config = dict(
    n_layer=8,
    n_experts=24,
    normalize_top_k=False,
    routed_scale=1.0,
    balance_bias=False,
    groups_per_token=3,
    qk_norm=True,
    init_std_qkv=0.0139,
    beta1=0.95,
    grad_clip=1.0,
    warmup_steps=50,
    schedule='wsd',
    decay_fraction=0.812,
    dataset='wikipedia_en',
)
Below are experts of layer 2 (counted from 0) of a mixture-of-experts language model. Rows are named router (the router's row for the expert) and show model dimensions 256-319. Each number is 500 + 25 x the weight over its row's rms, rounded and kept within 0 to 999. Numbers have three digits each.
After each expert's rows: "gets" lists some tokens that make up at least twice as much of what it gets as of all text. This comes from a sample of Wikipedia text that the model never trained on. Tokens count by the router's weight.

# expert 12
router:499472523489497522521515476523545498483491487483482461503468535522499512519478584500461521493501525477520494486482523553523503485496516497494507530507508486482507508498493528485538487541516500
gets: " a", " by", " an", "3", "4", " first"

# expert 22
router:482510470468523490527500485510506482500468512516565471516473559509491498547486515507478521506516501474521502469508550515497504506478513483485529534478486509469520489493489491512549499500532457
gets: " |", ":", "-", " (", "\n", " –"

# expert 15
router:516498521501476519517460491516539492493466504463479452461487514532445454513507549522475517528521520474531473479448516502532504505524501515511538555496526499484510488515465511497547485543532489
gets: " |\n", "|", ".\n\n", " \"", "200", "201"

# expert 19
router:503494513490513517514496472559521513510484502491514450524498531494458493548472547513463469507494509479506482490484496540541481484498541511465492538472523501505527490512462547444535503546538475
gets: " ", " time", "%", "–", " years", "s"

# expert 21
router:491509515483520509509475456553508525516456485503486463511495527526458468516474497529473531519493505485493501488487516564548497495548510493499503519514519488496481488469461528475540493510518471
gets: " (", ";", ".\n\n", " his", " such", " her"

# expert 20
router:495475493488503497516499481519550500483487476464483476472494515528480470522509546537468520537511500474525481454487535518503517519497502499488510523496513509490484507496497511490518464518521482
gets: " |\n", "\n", ")\n", ".\n\n", "\n\n", " |\n\n"

# expert 23
router:496475520476504499516497488509536517503499503481519477454504549528496499551488546515488509497516504495562459457499516508498515532527538501475540530503525522514503490554471505477546485539516511
gets: " of", " the", "The", " The", "0", " season"

# expert 4
router:471505502503549516540509485515497526491472483474516505481487524515513481513490567533454517496494502464518497486495539514546500526528507473503528535518534503477526489503465504474551480510534504
gets: " was", " is", " with", " were", " are", " be"

# expert 0
router:479487467468540492532503483533504521476487484505514480483526529511510528524469525508460496514502499497541495479484499537534479529520509482495537497534510510504508500519477521451525504496548468
gets: " as", " of", " from", " to", " in", " for"

# expert 9
router:481491487478516528508473462530515478489502475525513480501515507532490481550513561491463498539517518469524449486479512511530492512521508505508512522491508519490494508508472520481528493533510501
gets: " the", " that", " and", " which", "'s", " who"

# expert 8
router:470498480490515531501492465495547479491478517475505452460474526524447489534482539481464507531482533488523466471493516529504535493497516492498559550456508524494531493532466498498523491532552486
gets: "-", ":", " |", ".", ".\n\n", "|"

# expert 7
router:499491480515528500494475494535531482487466505446535477483487533516473493531486551518459517515498512495551479481483485546506493517529529488502527522513490513484493467525489515487536515517539486
gets: ",", " and", " or", "),", " &", "/"

# expert 2
router:476480497460534494524477484537524509521470502463498461493483529509438476534474512516463492538526500489541457489463490536523492499525501516502538497514528494479500466505469541464480476521503488
gets: " in", " of", " to", " with", " for", " on"

# expert 13
router:455469471506523510512492475504502480471448475454503491479482541486488502496510534512462502519508506501551487478498528572559505501522535464521542493509494497512502504516492524462513466537526484
gets: " ", ",", "201", "202", "ing", "200"

# expert 1
router:448499524488543512509474463537526483497468494488536471486494529548479487535466559538469520492485483500539487475472494533537494475544541466494505530491494507517493476501463536464523497538520468
gets: " |", " is", "|", ";", " place", " round"